From a checkpoint of a small mixture-of-experts model trained on Wikipedia: vocabulary 8192, 96 SwiGLU neurons an expert.
Below are experts of layer 5 (counted from 0) of a mixture-of-experts language model. Rows are named router (the router's row for the expert), gate (a neuron's input weights, with its number), up (a neuron's input weights, with its number), down (a neuron's output weights, with its number) and show model dimensions 0-127. Each number is 50 + 12 x the weight over its row's rms, rounded and kept within 0 to 99.
After each expert's rows: "comes before" lists some tokens at least twice as common just after its tokens as in all text. This comes from a sample of Wikipedia text that the model never trained on. Tokens count by the router's weight.

# expert 29
router:52 55 66 51 31 59 58 42 39 37 48 54 57 36 68 54 71 29 42 29 38 55 37 56 65 50 58 59 48 53 40 66 45 21 34 53 45 68 31 65 66 39 64 45 38 45 41 54 76 39 55 35 65 64 63 62 60 43 35 38 44 43 52 52 55 44 45 38 53 50 50 44 60 32 60 56 45 70 57 33 58 59 68 30 52 32 59 46 50 35 57 52 61 36 55 60 66 52 52 51 41 55 46 50 56 58 46 39 78 30 66 66 64 58 50 22 50 67 63 77 42 35 49 32 63 50 45 51
gate0:38 33 58 35 62 47 40 60 43 55 60 56 54 47 30 53 50 22 53 48 55 47 56 47 33 37 51 64 46 44 69 58 38 52 41 35 60 33 80 65 66 20 70 65 41 27 55 26 45 51 51 60 45 45 59 47 50 81 74 59 63 30 47 59 50 53 65 50 35 57 48 46 44 54 59 51 28 38 64 66 51 51 42 55 39 31 59 59 48 50 48 45 50 37 62 43 35 44 39 56 70 36 41 44 64 47 39 49 56 61 49 59 40 49 67 53 39 53 26 27 74 64 47 55 47 58 61 51
up0:34 60 59 47 43 33 61 40 64 54 21 46 57 54 62 31 56 30 33 50 46 63 56 40 44 46 56 56 45 39 48 46 60 22 57 41 44 48 36 45 51 34 71 50 50 35 23 59 72 70 44 37 57 57 27 59 56 63 60 42 71 49 47 48 51 38 42 18 27 51 61 54 47 49 59 56 50 42 36 63 48 63 62 41 61 50 48 48 56 41 50 57 55 44 63 73 51 29 51 47 38 57 49 49 50 69 50 27 85 57 54 35 46 56 67 51 62 59 50 56 67 51 45 54 38 69 53 72
down0:69 63 46 67 28 66 70 47 55 46 41 65 48 48 56 56 35 32 33 67 68 31 49 41 44 59 41 51 41 43 61 53 43 40 61 52 47 48 40 52 46 74 66 46 32 39 49 62 63 32 43 47 64 50 58 41 41 51 61 53 20 67 60 47 59 38 53 46 53 58 65 48 81 37 61 54 36 49 37 37 27 55 61 39 35 47 43 47 65 38 66 58 65 54 48 47 47 79 32 37 49 43 53 22 61 49 48 43 49 46 52 53 77 39 56 50 69 39 58 60 53 49 42 46 25 67 42 45
comes before: " be", " to", " a", " not", " been", " in"

# expert 5
router:38 46 56 58 56 26 28 40 38 55 68 45 36 37 43 58 29 41 77 40 31 75 51 54 54 52 51 52 47 61 45 59 47 46 56 63 53 55 52 47 49 39 58 62 54 49 46 50 57 48 39 42 49 51 35 60 58 55 26 52 44 46 36 38 50 48 47 51 59 73 55 64 53 58 33 83 82 49 81 49 35 59 52 54 44 46 49 37 35 37 54 45 49 46 69 55 70 42 42 56 55 45 36 51 70 48 46 47 53 42 67 73 49 51 61 50 68 63 69 59 28 35 56 27 53 19 54 40
gate0:40 41 52 41 70 53 66 58 75 64 40 43 45 34 61 51 63 61 46 72 42 54 56 51 56 68 56 65 70 44 52 51 53 62 66 41 50 63 75 45 25 54 55 44 32 67 46 43 43 60 43 63 65 44 36 46 42 51 64 50 39 63 31 80 38 58 41 20 26 48 35 43 52 49 44 50 46 51 40 51 40 61 42 65 30 60 44 45 42 36 40 32 46 40 67 71 68 40 49 68 48 47 40 71 57 44 44 52 53 44 51 64 48 62 46 46 56 45 36 37 30 20 52 55 60 47 66 44
up0:48 56 60 52 50 21 32 51 63 51 79 34 44 41 58 16 42 67 51 54 46 29 55 48 51 33 47 54 60 42 66 45 73 75 55 43 55 44 59 44 45 22 39 56 45 33 34 36 53 67 57 58 38 55 50 66 55 55 52 62 39 46 40 34 56 34 44 61 56 51 56 39 44 54 70 73 47 71 64 37 66 63 66 48 57 66 57 49 47 53 50 52 72 50 42 50 40 67 40 27 51 60 68 40 64 44 30 73 52 35 55 58 26 49 49 37 45 57 52 58 53 43 47 42 38 44 45 53
down0:63 41 43 37 56 57 82 28 51 47 49 51 41 61 44 24 54 40 38 40 48 56 53 31 60 21 54 60 38 55 41 72 51 58 48 55 43 37 61 41 60 58 51 76 51 36 41 41 36 55 50 49 42 52 69 58 57 40 70 37 52 48 39 64 64 54 50 73 70 49 34 36 34 33 73 66 55 59 47 41 31 58 45 65 54 49 75 38 46 38 56 38 57 49 26 37 57 45 59 56 40 36 73 43 38 62 59 32 53 43 42 48 74 52 59 51 50 56 51 46 42 37 59 35 52 54 64 66
comes before: ")", "°", "–", " (", " /", "),"

# expert 3
router:44 54 60 49 50 42 38 52 39 26 48 48 33 62 60 67 44 58 66 43 41 66 48 81 48 36 52 46 36 59 36 52 41 36 48 64 44 76 30 57 69 43 74 57 54 54 44 31 71 60 61 41 48 41 48 44 54 40 64 42 57 44 52 46 73 61 65 35 57 66 55 39 39 40 58 52 51 51 70 46 52 52 78 37 41 23 42 68 41 45 57 34 45 24 58 54 51 36 48 65 47 39 34 53 42 60 46 40 75 39 61 52 39 45 41 36 65 60 54 55 55 32 53 36 40 37 39 33
gate0:44 60 28 49 54 56 57 58 50 56 53 60 44 46 36 75 58 56 62 60 46 49 54 54 54 51 44 62 54 61 54 63 75 59 50 48 65 68 48 54 41 49 61 40 44 39 61 39 34 68 61 51 52 55 51 52 49 56 34 44 42 61 75 62 35 65 72 41 51 26 51 71 42 55 47 42 62 57 51 50 30 43 32 41 57 37 52 29 56 38 43 52 46 62 50 64 62 51 42 45 39 66 38 36 61 34 36 62 24 09 57 52 45 23 75 51 59 49 46 57 67 55 45 47 53 56 17 46
up0:47 41 59 52 60 52 50 59 62 58 55 42 63 43 33 40 57 57 48 48 40 57 34 33 49 54 44 66 56 51 70 46 45 40 46 49 44 43 41 40 42 60 40 25 38 47 31 42 58 62 46 64 48 42 68 53 43 17 55 59 48 51 52 57 48 62 82 40 48 48 46 52 59 38 63 32 67 56 65 43 42 46 57 33 71 60 58 58 47 49 44 38 57 27 39 45 35 68 46 24 37 60 71 46 54 34 59 44 41 37 71 66 29 63 55 46 69 46 63 56 47 78 33 56 81 63 64 57
down0:34 26 52 39 56 68 51 32 41 55 55 36 41 50 38 46 47 42 52 53 52 41 61 37 47 47 36 53 57 40 48 36 38 52 49 74 42 57 34 56 40 57 51 23 48 49 55 51 72 59 66 53 37 54 40 36 60 63 46 52 49 41 56 60 34 57 42 69 49 70 46 50 54 38 34 50 61 47 52 78 52 22 71 38 67 57 42 85 45 47 56 34 58 54 56 47 44 53 72 36 59 59 58 55 40 26 51 56 40 46 80 54 42 58 57 28 55 37 45 56 50 75 68 37 47 72 55 39
comes before: " and", " the", " which", " but", " a", " he"

# expert 31
router:33 48 61 45 61 54 48 59 39 50 56 62 48 51 50 71 56 38 62 55 44 78 53 51 69 58 57 54 43 66 49 53 31 54 44 71 41 57 28 42 54 34 64 55 38 43 45 42 57 43 70 50 51 69 57 66 52 35 60 49 46 40 32 44 63 49 71 23 58 52 50 49 69 49 62 66 74 61 49 41 37 40 60 51 38 35 61 46 47 50 30 33 49 51 53 56 52 47 47 76 60 28 26 59 61 38 50 46 53 42 47 60 71 43 32 32 77 58 45 51 35 58 58 40 53 21 24 48
gate0:54 51 51 37 50 44 73 67 66 46 75 45 76 60 63 51 48 73 55 67 39 35 42 43 32 31 54 38 67 47 49 46 55 63 51 56 50 24 28 39 45 40 58 51 50 46 59 39 66 39 54 63 67 38 64 35 36 47 46 37 45 52 49 36 51 46 46 28 49 42 43 40 42 55 61 56 63 31 24 45 50 88 27 43 40 52 52 38 68 49 57 47 51 39 37 49 47 48 67 69 47 74 28 55 51 46 40 49 49 50 58 60 51 59 62 63 62 66 47 47 35 53 52 55 37 38 70 43
up0:47 40 45 31 55 47 49 46 60 30 32 81 42 57 49 55 36 46 54 58 29 58 60 45 40 49 50 57 26 75 56 45 52 49 69 32 65 55 39 68 45 49 20 71 67 28 36 60 52 34 43 49 50 42 62 49 52 30 55 40 52 59 53 64 37 57 45 38 60 52 50 42 72 68 28 56 30 57 67 49 58 40 55 54 39 72 46 62 37 55 55 79 37 42 42 63 82 45 51 44 47 44 46 47 56 50 52 36 53 45 62 49 55 72 58 64 58 35 61 48 33 47 48 47 62 47 59 47
down0:35 39 53 35 41 69 59 76 62 55 65 41 58 58 74 24 35 58 34 38 49 56 46 63 39 52 39 68 47 50 47 75 54 43 71 39 47 36 51 44 52 45 65 56 59 65 44 31 41 47 53 51 38 30 73 33 51 56 46 52 44 48 45 72 56 38 54 55 40 46 41 35 45 54 65 52 42 46 48 60 68 64 41 57 37 36 54 25 68 35 49 82 48 59 42 61 35 45 49 63 52 52 39 55 60 39 52 57 42 31 56 66 49 72 54 62 47 75 37 37 46 48 61 42 32 39 37 41
comes before: " |", "\n", "|", " ", " 0", ";"

# expert 10
router:49 51 52 55 64 42 42 51 48 42 79 49 16 33 62 55 46 46 46 39 40 57 32 56 45 59 58 59 39 64 33 43 44 45 63 50 33 45 27 36 72 49 59 45 55 39 35 35 54 44 48 49 52 48 64 61 64 34 44 58 40 52 44 42 65 47 57 39 40 68 43 39 51 35 45 80 81 59 45 40 39 49 49 32 40 52 36 57 48 30 38 52 50 34 64 52 46 48 46 72 55 45 44 59 43 67 49 60 65 61 66 57 57 51 43 37 88 64 49 56 51 46 73 31 60 31 58 66
gate0:49 71 55 38 55 37 41 36 44 61 40 54 31 26 59 79 50 71 52 77 44 58 53 43 45 40 42 42 61 57 61 57 57 36 38 57 54 42 54 41 56 45 57 28 46 58 58 72 46 57 34 67 51 57 72 43 62 49 56 51 77 58 53 51 47 47 74 27 31 69 31 49 50 65 57 60 50 36 37 55 44 42 60 44 45 51 35 56 71 63 31 42 41 62 53 72 48 55 42 64 39 63 41 48 65 40 56 45 36 43 57 49 41 47 57 36 60 44 42 63 31 54 21 44 41 31 35 37
up0:57 62 55 28 64 63 49 57 36 31 37 61 51 46 40 58 50 59 57 30 69 66 27 44 35 75 52 58 51 65 47 48 49 66 29 44 32 61 68 46 40 49 33 42 56 50 32 50 57 52 62 51 39 59 37 45 26 62 57 45 53 54 32 53 60 44 55 60 30 52 63 54 54 51 68 65 34 64 41 49 39 49 61 63 43 57 58 56 53 45 28 52 25 52 44 40 56 59 33 79 59 43 34 51 75 52 44 52 37 51 43 52 52 30 41 52 67 73 53 53 35 34 82 58 50 64 50 54
down0:51 42 62 42 31 54 62 51 41 48 25 54 38 57 49 32 62 58 59 54 68 46 50 42 55 52 44 44 37 55 40 53 45 55 49 67 70 49 41 51 38 53 53 58 48 54 41 46 59 50 66 73 64 47 44 41 55 51 59 71 43 57 68 56 54 49 39 60 22 53 43 33 62 41 36 73 46 50 40 50 47 48 40 78 20 55 65 61 49 35 38 46 51 36 55 78 45 46 38 47 56 63 39 61 64 64 53 39 36 43 55 65 70 49 28 50 47 32 37 38 88 55 44 52 64 33 29 35
comes before: "\n", " The", " He", " In", " It", " She"

# expert 36
router:39 46 52 61 52 45 24 62 41 32 90 47 49 46 50 57 34 55 49 40 49 63 49 52 53 48 62 33 64 61 49 46 26 40 39 68 54 51 47 49 65 38 61 31 36 46 34 36 61 43 57 65 68 67 49 55 70 42 32 47 41 38 39 48 55 50 52 55 67 53 63 63 67 30 35 48 50 54 58 45 48 56 52 47 38 31 54 23 57 32 64 53 52 47 43 50 73 36 47 62 51 50 52 62 59 68 35 35 59 51 55 54 33 47 47 44 78 58 77 66 38 41 54 29 56 37 35 61
gate0:56 52 52 62 63 41 33 35 64 58 54 35 50 60 50 51 37 58 47 43 43 39 60 28 51 41 59 51 49 53 54 42 49 62 56 69 55 67 42 55 49 23 47 70 46 44 28 31 59 43 73 72 54 49 25 68 58 40 29 46 55 66 44 66 30 39 63 59 50 55 55 54 52 43 35 54 63 70 59 36 48 70 43 61 49 38 33 40 78 55 54 61 57 61 51 48 25 66 55 33 46 37 51 53 46 30 40 55 49 43 29 49 51 54 50 45 16 48 44 63 47 56 63 74 59 31 56 45
up0:39 45 67 74 36 31 59 54 41 75 48 55 53 38 50 48 34 45 35 42 50 52 42 18 67 58 52 62 63 38 73 59 54 45 30 51 52 51 32 58 47 45 69 59 60 51 61 55 38 39 47 65 60 45 49 40 50 47 52 61 57 29 28 64 61 45 40 39 47 51 41 71 32 72 32 43 61 36 62 63 55 56 51 48 41 52 51 61 54 54 53 39 53 54 53 21 32 72 31 55 59 58 63 56 72 44 32 38 45 43 50 50 48 64 50 29 69 31 50 58 30 61 62 41 33 60 53 58
down0:73 44 50 54 54 44 63 57 64 61 38 53 55 50 36 64 53 45 74 38 49 40 46 40 57 46 43 57 59 41 35 39 51 45 40 53 47 76 27 59 28 26 51 38 33 44 48 48 50 27 46 73 52 51 60 41 46 48 47 42 59 54 48 42 21 53 49 67 25 48 39 48 48 48 67 31 62 68 59 41 40 31 58 43 53 47 48 80 49 37 25 54 46 67 69 62 51 56 64 56 52 64 77 61 55 56 48 55 41 51 52 34 31 49 39 44 72 56 30 66 47 57 50 72 41 46 57 62
comes before: ".", ",", "%", " km", "th", " of"

# expert 16
router:53 47 60 52 60 49 39 51 46 50 48 52 51 39 48 66 54 35 56 42 38 54 31 71 47 65 61 56 51 58 39 36 36 59 59 53 44 41 47 60 82 36 60 38 37 48 56 42 64 43 73 45 57 38 62 39 70 21 51 46 58 45 52 48 83 60 54 43 47 55 34 62 54 58 62 47 42 56 66 49 45 44 47 44 48 43 32 62 47 28 65 43 66 37 49 73 52 44 42 64 52 50 27 65 63 65 41 19 61 25 65 65 34 57 39 42 47 59 57 71 56 51 62 31 52 23 46 51
gate0:53 46 54 41 71 30 65 57 59 81 30 47 57 51 54 62 75 44 33 59 57 47 60 47 45 36 36 48 66 39 59 54 71 56 50 62 55 50 46 43 36 59 59 46 45 58 39 62 57 40 67 39 40 40 25 53 41 59 46 60 47 59 36 49 45 49 57 44 59 53 47 31 52 67 43 69 59 55 37 51 61 55 43 53 32 54 53 48 21 22 48 38 49 48 75 51 46 66 64 71 20 42 41 46 51 84 36 36 50 48 49 49 45 62 70 39 43 51 32 47 60 61 35 37 44 58 36 52
up0:39 77 56 52 49 48 66 62 48 51 59 63 57 57 56 59 35 47 56 57 50 51 37 61 49 39 51 66 23 71 66 57 62 42 45 65 48 61 45 56 51 26 63 71 41 41 28 60 50 53 63 48 59 55 57 60 27 45 32 38 62 41 61 51 53 38 31 62 35 47 46 70 69 54 64 32 32 46 51 41 30 68 46 49 45 56 42 68 45 67 28 76 41 31 49 47 57 36 59 52 32 48 54 39 44 38 45 45 47 59 38 22 63 64 59 34 59 61 45 52 42 38 42 36 50 37 68 61
down0:70 41 44 49 50 29 50 47 52 61 53 50 57 49 46 53 31 37 28 52 31 43 64 57 54 22 70 47 53 46 58 55 70 49 57 39 53 56 61 36 68 74 40 23 46 45 58 46 49 41 44 52 53 49 55 45 51 48 39 60 43 62 41 25 64 42 75 33 69 35 40 41 50 41 33 35 66 51 50 57 67 51 40 64 53 57 51 39 40 39 50 55 50 51 59 37 44 82 45 41 66 56 60 49 47 67 57 53 50 29 64 61 50 48 52 27 39 52 82 52 53 54 44 63 32 80 33 53
comes before: " he", " the", ",", " it", " they", " she"

# expert 23
router:37 50 70 46 48 58 48 51 56 36 56 64 39 66 40 40 59 20 76 35 45 54 43 63 52 46 51 63 23 58 43 52 45 50 66 55 30 49 40 52 57 36 62 65 41 65 38 46 52 47 56 45 51 50 44 34 66 54 36 45 60 54 33 26 60 64 64 27 65 52 45 30 46 44 46 62 62 65 81 53 45 50 55 42 34 45 31 57 46 28 50 39 59 56 56 54 70 32 56 50 53 64 38 65 68 50 29 57 68 44 72 51 43 58 41 36 52 57 56 48 29 42 55 62 57 38 27 59
gate0:44 51 56 43 57 55 59 29 66 60 48 40 43 63 36 48 66 62 30 71 58 38 44 53 55 46 32 46 61 58 47 60 60 70 57 59 44 56 24 54 56 33 53 63 54 66 43 54 33 57 61 75 62 66 35 48 42 45 39 41 41 74 37 44 72 47 65 36 34 53 23 47 67 52 62 40 45 49 50 43 63 54 47 30 48 72 41 52 47 29 57 50 50 40 26 39 46 27 40 48 41 64 23 66 65 56 56 54 52 33 34 58 56 75 48 43 41 58 55 68 62 41 55 44 40 65 48 47
up0:56 51 45 58 37 54 60 56 68 63 63 37 40 38 63 53 79 60 49 44 62 46 47 29 39 64 37 39 38 58 31 43 29 70 40 64 48 51 65 41 39 27 54 38 70 45 46 57 48 54 29 63 36 29 51 25 39 37 58 55 59 56 50 64 49 48 55 65 52 69 38 53 68 68 51 56 55 42 42 32 44 50 51 40 47 70 57 53 41 67 68 58 47 62 52 61 61 55 38 47 32 32 39 59 53 40 46 42 60 64 31 48 40 33 44 62 57 47 62 76 33 48 32 44 54 27 37 44
down0:53 37 40 38 40 48 41 68 55 38 48 48 47 41 39 57 52 48 47 35 50 28 56 69 23 58 40 45 59 37 53 88 48 33 44 19 66 68 38 42 57 63 27 56 27 53 62 43 67 50 55 73 64 45 62 49 47 69 73 70 45 36 35 63 47 71 66 48 51 43 73 42 46 51 45 44 54 64 51 63 51 58 53 58 63 43 51 50 54 65 35 49 51 57 59 53 53 55 62 34 43 52 42 62 32 50 55 52 41 41 58 55 48 48 55 37 23 48 30 52 56 41 21 48 46 64 52 54
comes before: " the", " his", " 18", " January", " a", " addition"

# expert 33
router:32 44 69 47 59 44 54 61 51 21 70 53 46 45 68 54 51 58 54 41 50 71 36 58 54 58 55 30 49 65 46 49 46 54 47 60 43 49 41 40 48 41 58 48 37 39 32 38 72 45 56 33 62 60 45 53 66 43 42 49 64 31 17 39 60 44 52 25 72 59 57 59 58 40 52 72 77 56 58 46 56 59 58 39 35 34 47 52 39 39 60 43 60 60 44 52 58 44 39 57 70 43 57 73 49 41 53 50 49 40 40 71 59 61 45 29 72 45 45 50 52 44 48 54 67 15 30 52
gate0:65 67 34 50 41 48 58 41 58 68 35 51 61 63 66 82 41 54 44 39 57 54 52 36 56 27 39 55 59 26 53 81 66 17 70 48 54 36 62 53 41 47 51 58 28 45 52 38 55 64 63 58 43 58 37 43 51 54 29 44 67 48 57 49 57 67 57 34 42 39 46 46 49 61 67 47 51 68 52 59 40 38 39 46 39 51 56 50 72 61 35 37 68 45 57 55 67 43 44 42 55 58 40 53 38 42 51 48 41 66 37 47 43 24 63 22 52 49 50 43 38 65 73 53 56 38 52 47
up0:41 42 49 43 64 31 77 58 80 42 71 33 31 46 40 40 30 57 55 43 38 35 62 62 52 50 38 50 62 35 58 64 61 54 45 56 48 53 55 48 74 47 26 73 42 57 44 63 45 41 72 57 56 65 42 52 47 54 45 65 46 52 47 49 55 43 47 44 67 34 57 32 53 56 19 58 60 40 57 56 78 57 58 54 44 48 33 75 49 38 40 56 41 49 41 67 48 49 44 59 40 44 37 53 38 47 27 41 58 62 52 26 56 43 44 36 50 50 54 61 34 26 53 49 72 42 65 56
down0:54 65 62 67 15 60 45 52 49 54 60 51 71 61 76 56 65 23 47 56 67 32 58 43 42 33 51 71 58 44 53 47 61 58 42 50 46 37 66 50 39 38 42 50 43 52 52 53 41 45 48 55 39 22 67 64 49 34 54 53 54 43 40 52 37 44 54 68 54 36 22 46 55 44 62 61 46 62 33 55 54 57 33 44 55 44 47 18 44 67 25 38 51 67 62 54 56 25 48 39 55 54 43 63 71 45 33 48 53 48 50 61 47 42 48 52 70 34 77 47 59 39 63 50 43 65 58 45
comes before: " ", "\n", " 1", " 0", " 2", " 3"

# expert 37
router:41 48 48 54 41 48 44 52 48 41 87 69 52 52 48 54 49 55 62 49 50 73 43 50 60 59 43 61 47 70 56 45 36 50 44 60 36 56 40 44 53 42 40 48 38 54 34 43 46 38 63 60 75 52 61 62 55 34 46 41 55 48 14 42 53 62 45 37 66 70 50 66 65 51 47 68 51 58 74 27 47 49 59 52 48 32 52 22 41 40 46 42 48 68 43 47 67 46 35 59 65 36 43 52 49 47 38 43 60 56 67 59 68 53 36 41 70 49 65 68 49 41 56 45 68 13 34 42
gate0:40 64 41 51 40 42 58 53 36 62 50 34 47 33 50 48 66 61 52 59 29 56 39 50 58 38 44 49 51 55 50 58 71 49 41 44 53 33 50 29 51 46 69 48 48 43 37 46 60 44 62 60 40 62 21 39 63 61 45 50 47 64 50 61 43 55 71 33 48 54 64 51 71 59 27 53 74 38 50 44 50 63 61 52 51 63 55 46 57 39 46 54 45 51 36 42 52 43 34 75 65 12 69 61 83 46 52 50 68 36 38 62 49 56 50 54 57 28 50 31 51 30 55 58 72 53 24 45
up0:44 46 49 56 49 56 63 57 47 72 37 64 44 43 52 65 78 69 50 51 12 51 55 51 52 50 49 54 65 43 25 38 60 30 53 62 59 47 34 45 63 58 61 43 38 32 46 42 46 64 29 32 56 55 48 44 34 45 62 46 28 54 61 49 41 53 54 48 55 65 39 47 48 47 57 40 49 79 34 46 51 63 37 61 63 25 54 66 59 47 28 41 48 60 60 44 74 36 40 45 40 55 51 48 67 55 39 47 40 70 72 58 47 26 51 30 57 48 47 60 69 46 49 59 43 61 66 60
down0:37 52 48 48 61 34 37 53 55 50 75 38 37 64 57 52 79 51 45 49 51 60 77 44 46 35 24 66 42 59 40 67 55 62 62 54 42 49 62 39 40 55 60 59 66 55 54 58 57 33 35 23 51 56 51 37 52 68 51 38 52 45 47 52 51 41 40 69 69 37 51 52 34 42 48 43 43 66 64 48 64 58 61 53 44 29 37 53 44 28 38 48 48 29 54 47 59 58 58 39 53 50 38 41 64 65 71 41 61 48 35 43 34 59 53 52 89 70 31 40 46 28 49 41 32 55 60 56
comes before: " |", ".", "–", ";", ":", "th"

# expert 28
router:45 55 56 63 36 51 33 58 49 44 69 45 26 55 45 55 60 31 50 36 34 52 56 55 52 61 64 43 35 66 27 51 46 45 46 53 49 69 36 47 65 48 60 56 22 66 42 40 55 43 61 41 64 72 59 49 53 47 36 33 47 44 38 51 72 49 63 48 64 56 55 42 50 50 51 66 54 68 91 51 57 45 60 54 44 28 32 50 46 26 60 27 76 55 57 47 69 52 75 56 41 49 44 63 49 41 48 42 62 43 74 57 46 62 38 50 46 64 33 52 40 42 66 55 54 40 41 61
gate0:40 45 44 42 47 45 55 64 57 55 44 54 27 62 50 64 40 40 55 42 43 49 48 59 71 34 68 43 65 64 43 59 53 57 43 72 55 35 57 36 29 60 37 43 71 54 51 34 21 52 34 33 39 39 67 47 46 38 58 42 68 51 63 56 38 42 52 49 40 45 66 55 63 62 50 29 59 43 51 62 44 61 42 34 56 52 24 47 32 51 55 37 63 21 60 53 65 37 28 29 60 55 37 52 52 52 40 55 42 67 52 71 59 47 36 59 34 57 44 45 60 60 56 47 62 76 75 54
up0:38 58 66 33 57 18 58 51 51 65 49 47 43 41 73 48 48 46 43 56 50 46 34 40 43 65 47 42 63 62 39 70 63 58 32 14 31 60 31 63 48 29 51 41 49 37 49 66 49 38 45 37 38 69 33 53 67 37 64 48 47 30 50 45 67 42 69 63 42 46 49 38 51 50 61 38 64 60 49 49 32 60 54 69 67 42 49 64 59 53 44 58 31 63 47 51 35 43 51 62 38 44 58 58 69 29 78 41 50 48 61 47 55 71 68 57 44 49 52 51 35 46 53 58 58 69 44 58
down0:82 61 44 61 48 57 41 51 53 35 72 61 48 62 52 54 41 59 49 45 37 43 58 44 43 53 59 39 56 58 40 32 67 67 68 54 42 58 41 37 47 45 52 59 48 51 56 47 50 58 49 43 50 30 50 48 34 51 54 33 70 55 44 64 50 53 55 55 53 43 45 64 44 66 47 67 42 52 56 46 27 58 44 53 44 59 35 64 39 31 43 50 38 26 61 58 43 46 39 51 51 50 26 54 50 49 63 28 41 59 69 38 62 39 48 43 63 50 00 48 73 66 46 54 60 76 45 48
comes before: " the", " a", " his", " their", " its", " an"

# expert 21
router:50 43 56 52 75 54 44 44 32 34 65 66 32 51 50 47 59 47 48 29 39 62 51 65 56 57 50 44 46 63 50 36 30 50 45 50 31 52 42 46 60 46 45 59 47 50 35 46 44 46 67 51 70 63 62 33 52 33 35 32 53 36 30 44 52 50 60 30 55 55 37 52 55 47 58 47 86 49 49 33 57 63 83 53 39 38 60 39 42 36 42 48 79 63 60 69 47 36 67 52 66 43 27 64 67 49 40 45 61 53 70 61 49 54 41 26 55 58 57 53 46 42 65 29 57 29 55 48
gate0:52 48 62 68 73 59 62 55 70 44 42 67 64 49 64 51 54 58 59 58 48 57 59 39 44 52 60 38 48 55 58 72 42 47 53 56 60 56 25 52 67 51 55 30 48 54 58 52 23 27 26 31 54 52 60 53 27 64 39 37 55 48 49 62 41 56 42 28 31 28 72 57 56 54 51 58 55 47 46 40 51 64 37 44 46 60 39 46 20 51 26 50 42 46 42 67 62 50 56 43 48 62 69 68 46 49 41 61 64 49 38 52 59 20 56 37 71 41 39 65 49 38 31 49 39 56 57 63
up0:42 54 26 53 49 61 48 63 51 39 64 64 20 61 46 66 38 53 44 41 45 59 43 53 65 50 58 33 49 37 48 55 47 60 56 54 77 53 63 41 46 49 67 55 46 80 55 34 57 52 64 52 44 45 52 46 44 61 53 42 67 48 59 47 25 59 48 78 75 44 43 42 45 45 38 48 54 27 42 46 60 46 37 41 47 55 42 41 41 44 41 49 49 43 60 55 15 49 60 41 53 64 69 37 54 58 27 30 41 66 39 48 46 64 73 45 55 55 54 38 33 73 70 56 32 33 36 35
down0:29 71 38 44 37 48 52 66 46 58 62 65 34 41 51 54 45 22 50 70 49 47 62 68 37 52 44 50 44 62 57 47 48 52 58 40 25 33 67 66 57 58 54 58 47 57 65 48 70 41 40 54 67 29 38 56 42 39 67 50 41 65 76 58 42 46 55 51 53 43 58 50 63 37 44 49 54 44 74 54 43 33 54 56 62 45 45 33 40 54 31 26 28 29 63 40 60 54 56 44 31 59 41 31 56 58 26 73 51 50 58 56 76 60 50 46 36 66 67 50 43 41 55 64 39 44 43 44
comes before: "\n", "-", "|", "==", "The", "==="

# expert 38
router:47 57 65 57 44 46 46 59 44 57 72 73 52 57 59 65 43 51 65 60 44 77 52 54 60 52 46 52 42 53 60 63 31 48 36 57 43 48 45 46 58 26 46 40 42 47 42 33 55 37 51 53 59 44 60 52 58 44 31 45 54 37 21 43 66 51 52 48 61 43 28 47 59 54 59 81 64 54 62 09 62 33 55 51 52 39 63 34 36 39 27 35 47 71 43 59 67 41 41 69 51 48 39 56 49 50 37 42 42 56 52 45 79 48 46 27 66 50 55 65 46 38 67 58 52 37 46 36
gate0:65 48 62 51 24 64 30 51 72 50 64 52 62 42 57 55 44 51 69 50 44 39 59 44 58 37 36 54 64 62 47 67 48 21 47 31 42 35 46 34 57 28 52 41 62 59 56 33 51 36 49 53 67 18 44 34 59 40 34 57 75 41 45 30 56 53 60 28 65 57 65 53 61 59 48 57 53 55 57 61 56 42 44 38 42 41 53 50 65 48 50 57 52 54 34 58 65 34 55 57 46 28 54 71 67 58 42 37 42 70 43 52 65 38 41 63 23 52 53 52 58 62 49 68 46 69 55 42
up0:59 40 35 62 43 32 48 41 47 61 54 54 50 48 58 49 34 39 38 48 34 35 59 50 54 37 02 60 79 47 35 42 50 49 40 47 27 56 37 63 42 43 55 50 68 53 49 52 55 44 64 27 61 62 49 44 60 57 35 53 46 80 41 63 48 61 64 43 69 45 34 63 49 53 79 48 49 65 43 56 60 53 46 41 58 56 47 58 58 52 34 50 48 44 38 61 46 39 61 63 33 36 60 58 46 58 41 56 37 52 32 59 70 46 18 54 51 42 66 52 77 60 50 64 62 42 46 60
down0:64 43 62 54 59 45 58 43 59 34 36 52 61 67 70 47 22 43 57 45 68 60 48 48 51 60 45 45 86 59 55 64 51 41 51 45 28 35 52 74 52 59 44 36 66 52 42 48 33 56 73 30 56 57 43 44 39 48 56 52 43 27 36 48 58 65 50 46 24 56 55 53 34 50 55 39 41 52 18 48 62 54 45 64 45 49 52 45 71 48 50 56 39 49 47 73 39 53 64 48 66 55 36 40 55 69 70 33 49 37 35 28 55 41 43 45 40 47 37 65 60 66 34 59 67 61 37 47
comes before: " |", ":", " ==", "==", " (", "("